Experts of a small language model.
Size: 14 layers, width 128, vocabulary 16384.
Experts: 80 experts in each of 14 layers, 2 picks a token.
Training: a variant of SOAP for the experts, 588M tokens.
Below are experts of layer 4 (counted from 0) of a mixture-of-experts language model. Rows are named router (the router's row for the expert), up (a neuron's input weights, with its number) and show model dimensions 0-63. Each number is 128 + 24 x the weight over its row's rms, rounded and kept within 0 to 255. Numbers have three digits each.
Before each expert's rows: a language model's description of what the expert responds to. This comes from a sample of Wikipedia text that the model never trained on.

# expert 56
What it handles: Ordinals and word pieces. Words after the, such as first, second, last, most, success, remainder; also early fragments of split words like anthe-m, The-od-osian, st-umps.
router:210135133144083135130121120105108145102186155101084124111146175113099152075151136144134147094165128151104141154133098091144124124144150124142133115141120122126115115135147094093090097142156111
up0:128135086120131158122128109127124125118089147066061101112130131148059121070134145091141127114109147137155109144126127108166112101150127124117125104126138129120108166134134151134160142157153110
up1:158124154152133090166091171151151140102088162143152118126159150086112115148142136133155134108135134179117142118123127102158113113132100112173134129107126153141120106115059107131139154117148101
up2:127141124153110124101169128088164120141150122157132135143092151125138100098128116083125120130171129152118127124128113131171094106095088132153138085110125152132107104111093122136142122157123135
up3:161106137100093114120058158158089089130143114140136144156196108110133107126122133083155114120089159172147114141133127151120121106155125123144107157111147091109136157159096115098159108134150138
up4:164137133180120135147122166127129117150105181142096157140129118139144104076108121132099105115131127152156124131129159130148164138114107150142082131114112127194141073143155112160083118143131143
up5:158105164144145125118123117160117160079113164102145167078144147103118104147088127159133118144163140102125195097153156139130155117138091121135151125134133125139105116099131136091160075175121159
up6:148097139131099047150124106138131102136153121149111130135121107159125118144089130085149133099134121108115112101136118134164094126137163126166117137099115088086154081130124111116160143154105149
up7:136138106147127108114120126089123171121129128141105102125117116141116137095167155101151155168157124144141182159125130134115123130139125116117098106142115074105120132153113116130132059143121128
up8:129128124085082139135089178128158130111173157091118143142121147123105100132100101141091134118146115162118139083086097099074141125090111129102149133120132118152136108132117135141087114117128161
up9:111152135139103122113127099149127157147170088108122086145116116141137107076180119099107132122130132104147137124098113131097127081139112155118141142138119127140144150148132088095150138100146110
up10:122139134135164097148115170150104131138165173115134117129203109148091140138136089137135121139128078104123092130087132083134123069141114140088163182133139138135137148158140113099131111071130168
up11:171104146072147120180135116135137122153155165124103166158078158130085157101140130109100140143152136131155118166117101119133167132119134110108163152098105131140090131107146153133154163137140136
up12:143117111110168157118157128125125120123129134110101128118171119088133113131137105092131131123174189114124124118111132147146135144156137196102142159137125103161107148111099126138082184133151139
up13:140070151140107102122128144099139135139127068137129134085098082145150117130114086114104138106139128158131103097098122108147116158131148139095134073122164095101062134102117150135115145120146126
up14:176120134114130143134114120149108124151120128128129154100103116100091087116085095161122112138121146140153165117063122140120134151128136125125081129067116122140120163102133098106204125161133126
up15:150102109122117123086114058156118139146122125143144117091125167135166104144076142114120089103117140143131095122133116129119112152147099131154102096143137128123141119144131123166120127168154134
up16:123078114132164141113103106118123149154136134129115116135093160105126162110108154098122101163139145097134191128136143100131120135127111108121130123094133085157130113145116133137152172171138117
up17:134118142131089129141104131097109145113110144096138106118121106097149101143102147136131143162132158112170134115087115169138124165091113147079110136118122072122110151120121120127087129154117145
up18:132113110111120151107107123131151124094116149081138140193184144166072140124173138169151140118147083103135091142139147145148149144131094119066100139072122134108101162137104097124155133154118124
up19:156150130081118116112176127134112131147092142124104135075084127159095138152102154177081106074158126126133111090084097131144096135163108134079089137130107118143129139114127159151123091123175143
up20:119135142112130123156124141126157114118133122141151099072133121106118138147129133142139140105134131151144109112139116111129112128138117158087155124086121154113042122111150104106133141186157134
up21:120153152156129157095118165132140113092143106123126131152118169130137139147156110123070112144108130107125146119163105079111136140114135143104091139160123140110139092149125104138142118122132123
up22:098114133098138174125109137074139150095134134120144114112146119178104126127108129142129161111128136163159084114126144123101169153148138192143110121103099122116136124146096123081128131159144115
up23:112155152152141122099108123112102127137115136158129147139157122132108097147130174147156134140121145115141173084115153114150129138133123097116142071136118083135146118112128144086157122121137201
up24:119091132132148157095102141171108132123139193124129155120097109151139157142118154123137079115150133115126156158162083139119139113109083127110089110141123196119081131118113142106134113110107110
up25:104124144148112160158157127110100148135142127131135103115131110134124145081125148106100139154123137166106095047104166141130157100133116120162105155128125130130119137093106106116111131108153128
up26:110130141134120108102144145086176129084155147104114155146108122130144067134117135157102121180149109171156096147156136113133151102121125093116087160135126169157129141141143119126117124108176137
up27:104096099114128178151141112080131129115137140093112111133126127111138110141142191134122136120146173130084160154172128106175095153145112148105140107131133170145114107143096129135096094098129116
up28:120188146126143122106118148139161106118132144158108142123157138126143134111193083149124134152156120146095135102156072123104094114130099119140144135120115149136132141180191102166109108109099118
up29:127133119118126131124123121104140078101148108090124146147125178150093149154127087134115091134098113136153090125124140145131142106155128146134113101109117165127112126147102127123179125110136172
up30:159109140121177138099084169131158129122127115181114108144109130114128138149133116128076149109157146121114116110130112106127125108182124170127134148139146131099151178153151179113092105197141133
up31:130145083107137117114158166130110101162134174131147155144172138156140146108123128126138143131126094135144146119144160100125161134123154158150151156099060136133146087120137137106118151120139168
up32:133165143131141098126129124081140121088128168133089137130138163116124125115094115148180149138140102112123128107116126116144134104134076123143170117106120170110134130107136159130176145110149106
up33:115105113102116158077118148153146191118140118116137125143125142162057124166181138155109128122128129142143124113127114112079138098148192160145159120170148131123098132143120109121138140061149137
up34:159112104130098162179137103121131119135163136131116108151119126143091084108114143152203143121148167106118122121167129116122120117156153126128126169093132107139127129130129125129145124171153112
up35:111133098085147132208107152140098143132120143121071116139094152107127119133124128113102106135128131138098141126123127126131130154111150147108165150138121182130091091136129132125127155153107127
up36:145134099099116102133116144159140108138127143075121100126109126150136083141122123070137109135122119116167143078093143120088152134104096107140123127159128119126145131123108087110183109069100115
up37:140130160110150114171101157098140098135140134127159166129122141143134113078131129150114137141130123129078133089122144119150170135154122160158123122124114098131123140159163126133129126119182178
up38:137099101131161169123149066105093119169156144127128140155141210104145130111112131136129150130119142120136149146146134132088146143153100139120146118143114131160141151111137156098115111127165193
up39:161137110125170109139135086123149110163142120113127145114125163125107158162136129126147138120134156141119149081142169126111143108137120127103108141150129129092138127092131157136172140152138167
up40:182106140155097138116116115073127120114125097080118105172082127126136159133116149137085118165097161175131158111133187144141116117129118112123120095164115145115129143129128111075129102123091114
up41:097098156118072156107098132139144131107101095130086093163117175128125145134140096130126135148125156150108128132063161108176150112140144183135133146146126106164133136166140122102115111119157120
up42:122148129104132135136142119096115108165160148136105111146125136135180122128132147121155085111103134130138148125131134134103118117132098176117144116129123182113200097108144107109103101142181148
up43:100151154083094139159157147155110150134137172101093184141120151131130108113127117097107104145127130131114148089140142139113130131111126118130120142111137126135115115117150126069173128138120156
up44:097130195150121160115125128103118102128122179098135114123130104125141101105102143146121109134117140134105124115083160130124117151124083133121104134121119122140155135122129134125125132136147111
up45:100121164097137092131091164133124156159136168166165070127133066117114097133136134103063132137118133127140131161140089048165125102124126153083153133116154123162143135177123108140140122155115127
up46:110130114128126112118147116119161114155122177110153106124117134088147132148133088152113182153123138177153105061129117133141137144125134091145170157140153137141117142131100120123108106132094158
up47:184144118121044096114147097132104104155156156117139154140154158136125105156138102123114126119132121104101120104107160109185166124126127114105147157114138131132106188105119118113135123131126140
up48:140185099114119147125128154125074103128158164188108130110108099132164113124146131118083163120169136139098084076187125081106107110128105110095173146170152153160125113137136144102130112129133154
up49:163114133119134133153124104096147135124135164106105130134111091128113095079146144104142111104129134132108080143110082133120127083151147126162095162122083156156131171144131158127122135130101128
up50:111104074154117131105127172147091147120117155156149100102119088112114091151146129147139118090150151100160121147190104117101137112142095133153132145106132159135146118132159120134164133123144138
up51:165095161164151124110129138130163151116155106170097106117100089169149098169133138123109121143115114132126139142151121118131132112118120099164143175168102132106117112117170134109154121152084122
up52:122140129154121162151113141125147090169152128133140156092181112104148126112120159123077128119135148127131125125172166101087098164145128111097129133117140114150120120162123068126097105129156131
up53:123112089160086136111095143129172127114149187103111060171110163127093105114129116130150157076121106142100108131151112137155141133117131095106128110125128145144141138169142119116118142112143160
up54:093126127135127125140104147168098146137108118154081113141127147120037172125142092143150090135136128130139124149132078130125125149167135154143097160136108118184126140135139106172168123133141124
up55:142117143125151102109146133109160108154088152111112100130176134149119163105135110160124125099150083144111149134119095082120154183123089139126147133110130127108122091116106102121140108116130146
up56:164089144112145128161177132114153148112117107100165131094099135135113117070112122161086166137129117122117143090136107119131143122169128191093108091149109139131110177141098145146144153126143146
up57:143105122121090080105105137152100152148141129046112129116091158122122161125158137070082107117158153147133141122161159116167113121159143141160081161103109130131125120144130145114098143137146119
up58:143151129108132103157128133138092063140105115138109087126146160108138132132140137103160114158175109132123110154133117077133142108075129128158121155158159133103096186133124121115132153138129115
up59:121113145120113109179148159128094124124103121116135096132129140134119123127130127149161126129113115128119169130124112085134137093107170113134101077112151125090153126163152138151131114117164146
up60:108143088114128137146146094090134088123086140143066096129160144083143132141122150141106152081152140093108111113128130122109150153189105103121161108119158103144106122151099157124150130109117148
up61:132081117144123101139095105099156112155135122137110152158159139134108099149128162130106127134142123068196089137111156116084095122077127157123131171127128147144123121150148092133172122100142137
up62:112169162128121193150144099130116124106193134107113146158090121175141130113070147158145127105161154138149120116106136129079130134163130146116139167114089167117147146122127092131116157131133142
up63:143100097107141159105144114147118091118103121128140128097102132152125156067112122106097113115123128135125137161139104182140137117116144100175117131100112153131118157119110157131151122190058158
up64:161087125119115098158135153129131107088098120119144113133122100087096150154123148112087084114119165151130128110127110087137121124144103141130154159136128134128120101144164115125134161111168131
up65:139146118133183142109115117166126079126136140160123119138085123131110149116100119144139126084116116163121101147106114119116133087135113127173147153103104179138152120116145104166132134049137129
up66:121140121135128115133111107135145112126130133158110122133119115104133135094143122135122077096129133167160121104091132089133093123185115122137080116109123099075105129129163136112168185118121141
up67:140139115121126156145133103133119142116159172128122107086131123090080129173177169167149106136124166127149164105134114103129089112091122150127070129147124143148116115133121159163141125121133079
up68:132166110129115134094148116107156070153161177115112128112153141142139144150163129091169132120152119143143111163139136140125161133117140115140120118142139140128117180143145132170134105117107152
up69:132128132142095133130168143139139108139153114086061125135132170137126139140117134131113125135159168127116122150137136098165100171080125127137107207127119130117144120156156146114096104189119106
up70:123108095110145145121113151144110159133146107106152123139115072162084092151124154133145111127149187120134130132146112171132130148171131120122118104116131122140120126125145123103148055107149119
up71:148131106108111135128124106152165149106142118138105145108099133164085132071142135148094147112129131147135159102149134105134128126100129133100128140132126105130083152131083130157102141077107123
up72:162149143106114125102138107094117106081129093141117135161148154113099112165123164152121090111138116147116122136159140133092112077127110109112139119151113120143117091140113126089146128111096136
up73:140164121143126139101144183156121108162160147184095104088135156109132117126139127117122143128126109131144111085113132089114143134106117115123111113132130139092105208131107100134144091133111101
up74:151129127143126172117150097123128140132126129127115078102122134121137099111127152123142084166186148139139094146127075103125130131158157143085056114176133165143114123135170095114157146135161148
up75:104082162128133154129109162136101135117125084153106128107134138118127141123108120161108090159119146098146103093088124108134125161120159101097088145147103122160093099127134113103091116121175151
up76:139141092125134131105133110148160169126131127130138147097119109144148130105120102106179132141144108124077172135123166118144098172162173130131103120123127124084096142136146161102140129093140127
up77:145119084094112138135140127106108132109118122126134138141162115140164131139181146129116146130085166161130105145141158117116128102094110082100088080108121101123127102096158114122113086127147156
up78:090133117103093111098146138127136072140161097122132184144127111138146127092131133099101138122081102145132142144154143160094094136158138122109133112116102148133072123124118158153101138116119118
up79:123103174136099129123125106161160067145114143141121118138136081136116108136122083054125105142148121145130122099104157172123136140150127138119088087123150095145144095148119157125127097174112138
up80:128102111156122122139129148186163125122131131174099140131158167108118048142111105128082125093102130166174129116142120158101116141140124075106104108126142114128097088130109122132125110176124098
up81:163052146131122138162100100106141147176130125128132123126148138130108141104167108145132099128144120099177122140130088141127091109107149174106128117092125099104113185128123145097159107160129176
up82:177126133121145098149162162136104124135107155098077140127142115112100098138107124120199130117125096135180102073123114108095108133146087146112104122141115121122149125108114076154123124117162140
up83:149125105164118154118149135170076097136147181172081124112105200116131137128131106134132102152082152188108123142164110151136104165155088147121130132140159104122105093119137130126104130183118151
up84:156152154148138128100107157103154071131136140124121127160138135135062174131130122149136111113147142135118129107130125128145169095140148129123115099131141190137105116144134102145146083095127156
up85:105119129138144104124173090099109143121161121152129118174107172128153133117173160091128150119163140183085122142196115119130110152134107183117125144148125172137126128136155131138157127139149130
up86:148126094098140169121149105131149101129132111151132146131117139133131148117181186138145150120110158119149123135148105107167114067063115149154141172137121122155132148133128159110130127109146151
up87:152110109157113128153089150148113110118151128097149163132110135102053095143137109104147139119132146128157084082138091128116138113125134131106167110121115117131144116141124145118119128150108120
up88:123155125133152068129146145134134136151146079135053147157153121187101169131135115136128189123132137157129154097116126126109183126134125138078160148124150112119124145152143152093139132090136162
up89:131114135117129156144132104135118149135106100119169130135143153108116155131131094141098120111092155116107144100095107125142116154120145172114090140125106114139129133117125144144098124097069139
up90:142145146136126155134070114107128141076076154114132101086136136102128140191131143135128127104084162139151117126137161115148135072128114169150120121102149097134102083131085125129113145115127132
up91:154098122136111090128165136152130127100161103132117129141141126093089121112128176116085137168138115143130176100142124108141101158115155105128112136153142056163134131147162127136137087139142131
up92:153125132121138122165147082128173157153159105172124124135120178134106132094143144143146092125134193133143111102132120091142151104094133149106171140128101147145078146089129121164106165159167097
up93:117112088098115152127129140088119149131110141101102109118122181122095143113130123116117114133084125114136132108148112090140154116110136115091106131143159139106111144123191141116135134131136136
up94:119139139110133129132124133136134145097151129169150109091130146152122173132088132163117136134135095106155138126163110150158151076113105123127098140120135115130126145115103139132124152151110107
up95:082071136117144157128135095109142135141158131122120138124104137092131125125124096134138120142144164147121143070132119096087116107158123167142152125169092130174077099139185103143134117176156145
up96:136133191110155118136123083089111118155120151102127137144098111141092120144158111113151134117162102123111114086146116070205149143125147115126162121162124134131101120133069111120149091107087104
up97:128131153135109127159117130114118113054117145142085154104126139109121120115104104143101133156146150154060145143134112101157113132138135126150124152099101094140089122124119176132159121115122150
up98:144185139097112121146101143117128128151129100103104179147100152118109073144132140187130114114159142111162124134136152108104088141148144109083116084118131105154119167128104197093150122122123169
up99:095103114118178140172121185088132151139123128147100121158169109156115078111119119145123142071116126143122121116116107151112105141128186142077136127147124141156135168122126176166097103145131107
up100:080147146131125124142132139133078127138133112118141099121139073122118167119158124142132130154116144091110130098140116125152115150135117148112090165121134108124103132125095129159112104125111077
up101:119143154108096132130111118091103129102109106141118145067167127143104116112103124157140102076082157117058093082151126107150115097136125115128133155143152127136114158123150113113137081083125138
up102:153123110163082133049124127152133115108115111127145142113140149121131109115148154129056094124133097118156129119137145134216107099114114189162139123136149081096101117141117142104138127140107144
up103:113115120144145171133114172176107134151109156165148136102146120090156064122154143127110111135130080134120122120147142154180124125137093124123129119113157104167168109147138151140121114156072115
up104:159156140165156106137109114144088111096133140135115104110143130120142105141148129128161127147137116167143144144137144119143114163124120135156148123145114113109080140157167153121117086127089131
up105:124130121125149122106177130103107101131154148099138161100125093154130105127127132117155100113140132107131101104128129136176124092119133107119110067139168112128127152148162102168155177155107133
up106:099107074125108117118123124116144143194129199135099133132097138124112147139144118149116127141151091140139192099189120138132130147148118094132142083157146100140113129123155153121116153099132157
up107:156096149128121109169114128140126126092085163139101085151139118146131121158135156130128136163117110112141139083090146192142151098186102132095143104144118138131113115133137139120163088165104090
up108:140079157128111129093149132134133110161098099106152143112147110137142151135124115142121103133171107137123098112098118142089146144122073128136119110164079130128101128127149162157123120142130150
up109:126142129107065151162114125172167101129104096099173120076142155164170096106120100168150155132097124143125146134111159111106083116130165080168133180133131137155124123092100150130124110095160107
up110:091125086166156177106116151105125127131133156094163138165109122122135122114140116154142114126170100112154073094147116122137126110130131153165131096132177139137153127167125127148132111110116125
up111:128133170110109079152115108136121110087148123108100125129078169166108121129153155158128119090169155146107127094129135095135121123120133130103081121111095121121098132150100120106131096139146155
up112:094125122098145099134130147167130126110108146101143115141136141148124141105104130129128070113164127143162092134127100136132160137153067117123099151139097064110141140118085132106124090138118180
up113:116117162128106136158124064099131148139121163125165106090133149116110092130146153111098132133136132149124132112131150085145108100172105146122133121110118132128123098161132161163128095131153113
up114:189128116157156130120139178116115142130167145127127112138167146101053115165151163130119122131106119123123114129153106103129126134144117119150095107110106133194097179177122129082105132151127133
up115:106152131095109143099153128107148152138104130119105169153153137135125197109147118111125095136099095139147106077141139101147159160106127150103084139118143132128123166140112128153130110163159142
up116:166120103142084148115115155144099085162154094115147109133130179145127151141151149133122121139117107103098129123106127146126104126136130152055161139120083158103080113131112145138157138127171135
up117:128129124165116167097107126126129070154119149103102122091074135126125112130168096125143100106113139075128169098144124092153092100103121136133123080136113120131127119154121127089146071083126135
up118:134110141103167117136137151098145137117112135110111140148102152153151120150125124124138106129117099123093089125109090129132115166154146100172140116146115113174130115128091140133113143101114156
up119:130139123120121150124110160125102132142142124099095204085112118142110128089147154093082137105139145168095171080126111076076148119146120131141139135115135073153150136102156124156136119119118144
up120:143121086151115123111107117161158136106150121146187172142147112135124116120101157137145108112131092126106154149131117177154156150116135142128167126132151127142092140145155089116119162132160155
up121:116091149079127138147115111146078149090135129179128181116126137166113137098088127171105078129147125174127142115136134103122115127133160134112147155088112118131077138119144155132080095129127131
up122:175063167145135116109120141114129168125155138106159146105150118138071140136110152136089121175095100164161124131144126121123159099131097108108159127145121155159136132120124144118142122141129088
up123:145094155135079144126107180147131120112171118125102152139122126155088129132133147121130128113171096123134088105131145117106142123132127139106133122082157141140072127136089098130108104057166153
up124:179157133123119102131182124151127103132144126125146102112157106130136137139117165107097098142108145104118126107100091119180123094110138136051118153152120056143135121141126159165126139100147120
up125:097105118134114169142128154189129094134141102075088154122114114113154141084141099174127133159135107096167086139153112111133148161145112131119122103147076124160122131160146072092128122178128097
up126:134145080158129124137140102119164142113170098146126152126081107083111150118149143112095093169108146176154147064130118116104143126156130134097165124116168120133136087125142144073138109172106158
up127:139143119148104120118099125149142143115159129130114089148126088097128161173169142127126107094161198146121053116113146131124144131104113086108127150136138112135112112099112125119129153130150083